Weights of a small mixture-of-experts language model, trained from scratch on English Wikipedia.
Size: 14 layers, width 640, 164M parameters.
Below are experts of layer 5 (counted from 0) of a mixture-of-experts language model. Rows are named router (the router's row for the expert), up (a neuron's input weights, with its number) and show model dimensions 0-159. Each number is 200 + 20 x the weight over its row's rms, rounded and kept within 0 to 999.
After each expert's rows: a language model's description of what the expert responds to. This comes from a sample of Wikipedia text that the model never trained on.

# expert 16
router,183,247,180,212,194,184,208,203,198,212,192,198,227,200,203,202,183,221,240,182,189,175,196,177,210,212,205,197,202,197,198,235,199,225,214,208,227,226,191,187,205,194,208,193,212,192,227,217,181,223,176,237,218,227,197,198,210,182,203,203,213,195,177,201,186,195,215,199,204,171,195,201,168,147,216,180,216,176,201,161,208,208,210,198,202,216,204,193,205,134,232,205,213,227,175,190,172,191,176,202,177,190,191,177,171,238,162,210,202,214,181,205,199,226,184,220,215,199,209,164,189,218,212,211,211,149,222,177,226,177,213,203,179,187,211,195,209,226,171,155,197,194,186,188,196,215,191,209,185,185,186,217,183,192,185,201,201,200,175,213
up0,245,146,192,146,209,226,200,219,208,198,153,214,228,203,203,218,216,196,186,204,195,196,201,194,212,183,182,220,196,159,207,214,208,222,171,206,199,178,211,168,168,211,197,232,204,190,204,222,171,209,205,202,179,190,220,178,206,176,211,195,203,156,165,166,214,222,189,230,226,200,184,186,201,196,223,240,212,189,187,183,197,229,213,177,199,170,200,161,181,193,190,182,202,222,200,217,227,200,244,203,208,173,201,169,184,197,231,201,186,225,254,192,194,200,206,200,195,218,212,194,170,186,182,219,132,207,175,237,219,214,228,216,188,197,189,180,194,204,202,206,187,194,191,176,201,214,197,196,189,224,209,225,161,199,231,219,172,197,179,203
Description: Determiners and possessives. Articles and possessive determiners like the, a, his, their, plus possessive 's after names, e.g. State's, Rajinikanth's.

# expert 28
router,203,155,148,159,195,217,182,222,200,202,178,232,214,199,194,219,207,221,193,185,194,221,254,155,172,188,220,188,222,180,181,225,204,200,218,193,200,210,192,199,184,183,203,227,216,210,194,192,152,200,185,216,224,181,205,203,211,203,201,150,201,240,223,197,210,220,201,236,202,197,225,186,216,190,188,204,213,219,208,195,189,203,218,144,199,208,203,209,176,208,211,209,155,209,206,199,174,190,210,214,203,218,206,187,170,225,193,201,204,182,204,229,216,235,192,185,221,197,213,191,207,205,225,220,201,226,208,156,215,191,228,175,233,171,184,202,213,230,191,206,197,182,249,159,209,190,172,200,201,210,199,192,157,201,200,219,191,207,165,190
up5,223,235,192,174,168,223,185,169,185,221,243,230,230,171,212,193,227,226,214,180,194,204,237,166,177,181,205,220,185,235,213,202,209,204,214,197,199,183,225,200,184,200,190,189,180,185,218,205,203,194,214,226,192,208,164,220,202,212,191,191,198,180,206,174,214,194,201,199,202,212,221,193,186,185,214,193,212,179,213,168,217,188,211,177,168,193,185,201,223,214,233,180,201,215,181,214,225,180,203,218,196,195,179,171,207,189,181,187,206,190,190,210,206,200,177,186,178,186,194,197,215,190,198,186,198,162,204,171,208,204,193,202,200,197,229,196,217,188,170,206,214,207,210,228,226,233,219,193,233,186,227,238,177,221,213,198,195,195,210,206
Description: Pronouns and connectives. Clause-linking function words: relative pronouns, subject pronouns and conjunctions like which, who, he, it, and, to, but, despite.

# expert 17
router,194,151,196,209,217,197,192,219,188,193,200,198,230,206,243,239,175,219,174,201,189,191,184,215,177,224,197,234,247,199,204,209,220,214,226,181,213,186,180,199,209,169,194,218,225,180,200,194,222,229,190,181,230,183,204,197,192,206,203,174,200,253,191,224,207,203,193,189,223,183,208,195,216,235,177,204,186,196,195,199,239,241,164,161,208,216,198,186,202,193,227,220,210,193,180,213,205,165,197,237,175,195,199,218,169,229,198,184,205,199,198,217,149,207,181,193,214,189,224,210,196,216,205,193,231,200,224,181,203,176,185,181,203,209,214,193,209,187,182,211,173,222,246,197,194,146,198,211,222,191,211,210,204,200,234,200,216,168,151,196
up0,182,209,208,207,161,200,196,177,196,182,220,248,195,180,236,173,169,193,199,198,204,206,177,211,218,206,204,155,222,181,212,194,189,173,177,208,221,222,211,187,240,206,213,190,190,183,231,210,191,202,184,202,196,213,200,175,219,221,211,215,206,220,191,184,223,205,225,195,218,206,218,199,201,182,184,187,195,210,190,210,191,216,213,207,208,204,224,208,206,171,209,221,189,202,179,212,211,208,189,223,223,201,199,219,263,181,211,188,194,197,197,188,192,176,207,198,198,267,191,203,200,226,181,163,181,219,153,198,213,191,227,236,211,162,193,227,150,218,216,198,193,201,230,184,201,212,210,198,204,178,191,214,224,187,204,181,178,157,191,160
Description: Month names, date modifiers. Month names starting dates (November 1, 1985, May 17) and time or position modifiers like late, mid, early, main, far.

# expert 20
router,208,208,194,185,220,194,196,227,199,191,216,220,185,250,214,210,182,182,188,195,188,199,205,202,220,217,177,205,215,208,224,218,243,230,231,214,174,214,196,230,233,199,189,181,164,200,205,201,214,215,212,171,208,241,196,210,222,207,211,201,188,201,200,214,175,170,227,199,176,220,196,218,187,189,198,193,134,228,170,179,221,204,188,190,187,216,219,225,220,202,210,219,189,217,188,189,202,162,230,238,184,164,210,202,208,192,202,204,202,172,213,215,230,228,182,182,227,182,205,187,238,209,189,199,206,186,171,165,214,213,189,230,236,208,221,207,205,209,208,177,190,231,218,158,195,207,207,177,205,250,215,173,168,247,148,205,192,178,228,206
up0,206,176,227,209,181,186,180,195,184,192,214,218,193,188,206,176,177,188,195,201,217,183,147,197,218,158,168,221,208,213,199,205,236,214,235,194,174,169,174,204,178,205,185,175,214,179,198,194,172,217,198,204,200,233,196,219,226,191,192,198,176,188,182,196,186,176,204,178,179,251,197,208,203,210,197,207,215,206,194,179,201,158,193,227,218,208,208,213,182,206,215,184,203,206,228,209,217,221,172,224,153,190,206,212,207,203,170,214,175,199,217,247,229,168,177,203,215,190,221,213,206,199,206,191,209,178,172,168,211,215,214,221,233,220,161,216,179,224,193,194,186,234,207,204,189,229,192,188,188,222,192,224,217,179,167,153,190,205,182,215
Description: Line breaks, object pronouns. Line breaks ending infobox or table rows, and object pronouns and kin nouns like him, them, that, father, son, north.

# expert 5
router,195,177,209,204,202,182,186,253,196,197,226,161,228,190,234,215,160,204,192,201,194,187,159,179,194,238,193,220,223,198,205,228,194,201,220,191,204,215,181,202,215,166,193,210,199,180,210,201,201,202,206,184,223,177,215,194,210,201,204,165,195,226,192,210,183,212,204,187,193,205,213,175,218,236,191,225,187,209,179,186,245,242,167,158,191,213,215,196,209,199,224,234,217,202,202,204,192,159,179,219,149,182,205,237,183,228,195,189,179,209,188,209,142,215,171,220,216,201,211,191,204,208,191,205,208,190,220,164,200,205,177,205,194,239,226,219,196,205,180,202,186,203,216,198,204,136,196,232,245,183,202,206,179,219,229,217,223,190,174,198
up0,181,201,210,203,180,206,226,177,227,203,192,205,225,229,208,220,163,219,149,197,219,156,223,198,227,198,207,170,213,215,181,211,223,201,212,166,220,209,181,175,223,207,197,182,180,198,204,180,220,239,203,220,166,230,176,215,210,194,229,204,181,233,176,197,223,210,173,204,199,181,183,196,210,206,191,188,231,183,206,209,211,230,187,189,207,187,209,198,175,221,197,164,166,182,187,191,195,202,188,212,200,214,212,217,186,184,169,198,217,204,179,215,195,208,193,226,190,208,180,197,167,211,218,213,175,205,203,224,205,233,213,197,217,241,220,208,200,190,218,199,207,226,233,205,207,208,209,216,185,160,155,215,191,185,154,189,208,158,191,249
Description: Capital letters in acronyms. Capital letters and initial pieces of acronyms and names (IGN, MGM, PSOE), plus role nouns like owner, father, author, engineer.

# expert 15
router,224,182,183,245,182,215,195,232,170,200,184,198,222,237,219,208,220,193,209,200,203,153,186,202,221,216,191,211,230,167,192,213,185,198,229,154,195,204,193,192,188,179,195,222,206,184,171,180,172,193,220,197,207,215,209,193,225,198,192,216,182,235,215,259,179,175,202,234,187,190,220,190,243,245,203,171,161,185,205,163,213,216,189,161,204,151,193,184,194,173,230,210,230,201,219,232,199,196,211,227,182,220,213,212,217,208,204,219,182,191,166,210,186,169,185,179,218,235,199,188,207,212,193,208,186,206,214,185,203,184,152,227,232,226,213,163,179,203,197,214,214,179,224,197,192,155,215,207,209,191,212,216,159,224,217,194,201,207,222,211
up0,184,206,199,214,220,212,187,185,206,214,177,227,205,170,215,179,167,209,185,165,197,211,172,201,211,208,207,215,209,201,189,190,191,187,187,199,196,244,217,189,222,188,199,223,222,195,169,189,181,186,206,221,205,187,192,156,221,218,174,206,192,225,184,202,190,196,176,192,222,189,263,190,194,188,186,228,186,226,201,216,212,200,244,220,187,223,184,207,195,191,205,189,194,216,219,223,214,163,182,191,146,209,188,195,215,193,201,216,248,180,204,221,176,222,187,185,223,170,193,171,219,210,199,210,208,207,205,179,208,222,182,213,209,225,182,217,223,233,212,205,199,179,183,221,185,196,176,196,197,186,193,194,158,188,160,202,186,191,181,215
Description: Capitalized heading words. Capitalized word starts in table headers, infobox labels and names, such as Label, City, Peak, The, United, New, first names.

# expert 19
router,191,167,221,196,213,186,199,234,197,193,241,178,229,208,233,246,170,216,184,199,191,200,165,179,172,224,198,245,221,199,186,209,197,201,223,175,188,199,184,205,215,155,191,170,213,188,199,204,186,199,211,216,220,193,204,189,219,182,214,173,193,224,177,216,189,221,215,207,210,211,205,191,214,232,207,215,203,202,195,201,231,239,155,176,204,199,195,173,224,218,197,229,206,172,200,218,221,162,181,228,170,200,208,219,163,204,197,183,179,207,176,217,151,217,174,243,207,225,218,212,207,212,191,209,196,183,206,194,212,208,177,207,199,208,214,211,197,197,183,205,179,188,217,193,193,159,186,210,257,183,194,187,187,210,201,205,212,184,162,200
up1,213,197,202,209,232,194,201,153,203,203,214,250,212,211,159,201,244,199,203,198,205,194,218,199,225,170,198,192,195,190,205,195,205,211,186,174,193,191,182,202,162,182,261,199,203,203,193,205,167,206,195,205,180,187,191,213,196,213,157,192,211,195,236,199,222,208,231,204,192,196,206,198,191,221,174,151,192,175,192,221,172,183,215,201,222,217,205,198,226,223,198,203,214,233,211,207,201,188,219,159,236,165,192,215,184,154,212,202,185,174,194,164,182,199,186,203,196,219,234,217,176,186,181,201,198,168,195,226,203,201,202,189,203,237,207,202,226,198,204,224,213,208,191,219,200,208,195,183,207,229,190,221,204,206,209,227,206,174,190,195
Description: Capitalized word starts. Opening capitalized pieces of names or sentence-initial words, e.g. Se(aWorld), G(rowing), Dr, plus hyphens and dashes in table rules and score ranges.

# expert 6
router,189,183,210,179,200,194,214,224,202,207,242,187,236,215,221,242,167,201,186,195,194,195,173,173,173,246,193,252,189,199,204,237,220,215,211,173,232,233,194,193,199,178,209,175,206,208,207,205,190,189,198,205,212,176,186,191,207,191,212,165,184,238,182,189,200,201,212,211,190,214,215,198,202,214,197,221,189,189,187,195,227,233,155,162,203,215,200,199,211,205,222,223,225,188,188,217,187,163,194,232,155,188,194,242,185,221,193,192,192,205,195,196,127,214,179,205,228,200,201,209,214,209,188,209,203,192,200,195,195,198,183,188,197,215,205,206,209,218,189,221,178,202,217,204,183,125,190,219,241,187,219,202,203,202,212,197,206,196,170,189
up0,204,171,188,226,180,174,224,190,203,224,215,203,177,184,168,187,234,201,236,195,205,217,207,154,223,156,181,190,211,187,218,192,211,186,189,214,175,188,229,225,159,198,239,183,173,180,175,178,225,178,189,178,206,227,184,192,245,206,185,202,194,155,183,141,202,219,223,223,212,175,180,174,197,195,194,203,172,186,194,227,194,182,196,210,199,239,188,212,239,206,194,215,226,203,166,211,171,197,212,200,229,170,213,172,170,204,197,186,192,228,180,205,182,166,189,207,209,217,198,197,192,223,192,176,223,217,202,218,211,175,193,267,201,210,213,197,191,231,213,151,202,195,204,194,187,197,185,206,190,213,200,207,229,224,172,199,212,178,196,217
Description: Mid-name word continuations. Later pieces and endings of proper names and words, like -ts, -land, -aul, U.S., plus common surnames such as Smith, Evans, Jones.

# expert 4
router,206,139,222,194,212,177,197,236,202,190,231,175,241,202,227,229,162,206,182,198,195,190,170,198,182,239,204,236,221,217,202,224,214,214,225,165,228,183,190,186,193,165,221,191,189,204,223,217,203,192,201,177,228,193,214,206,200,198,209,196,189,219,181,222,209,220,211,213,200,208,232,172,220,234,198,203,192,196,200,193,240,217,174,163,205,195,208,194,207,212,223,216,206,186,204,202,226,161,191,211,178,193,200,242,193,211,199,181,199,208,201,213,146,201,191,232,207,209,213,199,190,216,186,217,211,191,192,166,206,186,177,215,205,235,201,206,201,207,196,221,176,186,216,224,192,141,205,211,208,189,200,184,227,207,204,214,211,182,166,196
up0,214,173,200,203,219,222,188,224,188,179,213,192,206,225,193,201,187,201,197,184,193,216,216,176,215,154,240,208,212,167,181,166,195,187,201,211,152,215,204,228,185,187,211,192,193,205,227,182,190,217,193,179,242,200,196,189,255,211,202,206,200,208,203,238,216,195,218,210,207,192,188,208,234,222,203,171,166,202,212,222,195,217,202,189,198,205,207,163,235,179,222,188,191,169,192,204,214,196,222,187,197,204,219,189,197,206,185,242,198,186,194,171,184,160,189,204,183,215,184,215,225,188,169,228,162,195,200,190,212,189,171,201,201,211,186,209,215,180,214,214,187,178,212,209,174,196,215,200,210,208,220,222,164,165,237,204,207,183,202,212
Description: Word-initial common stems. First piece of a lowercase common word split into parts, often a verb or noun stem, e.g. celeb(rate), collect(ively), dance(rs), dis(abled).

# expert 30
router,219,187,190,240,214,212,182,231,203,198,200,161,245,190,232,195,185,187,197,206,203,200,179,208,216,210,203,231,216,199,189,214,209,233,218,197,208,214,198,162,179,198,180,165,176,189,223,181,179,206,200,192,188,195,193,195,228,182,192,206,188,210,215,227,199,232,221,232,220,207,196,188,224,198,199,202,187,216,186,218,230,222,185,253,220,221,191,174,195,219,222,186,195,206,181,213,227,191,217,245,190,206,210,172,195,195,194,215,213,203,195,232,182,232,202,198,190,215,176,197,196,198,187,230,227,183,220,188,192,160,178,181,179,239,168,195,184,179,199,227,201,168,215,168,197,186,192,210,198,184,202,193,168,188,238,191,189,185,194,175
up1,182,191,196,226,216,184,193,222,227,192,208,203,191,202,192,227,227,193,180,237,217,225,205,202,190,199,192,179,195,205,194,208,198,228,202,231,269,205,196,189,165,204,217,169,169,220,210,193,159,232,175,242,211,210,235,216,161,215,227,176,196,255,227,221,199,209,232,213,203,180,196,192,186,168,226,150,230,225,189,221,215,228,207,217,197,207,195,182,219,180,211,164,197,194,214,179,201,216,186,164,230,217,206,212,231,194,226,182,205,187,165,238,218,202,225,215,171,175,194,178,156,192,202,197,187,177,205,223,195,213,197,199,169,200,186,182,171,191,197,232,211,184,221,191,200,223,220,222,142,212,200,200,238,197,229,170,217,182,242,210
Description: Name-initial syllables. First syllable of a capitalized name, usually a surname or place, such as Gu, Har, Ko, Rey, Oz, Raj, after a given name.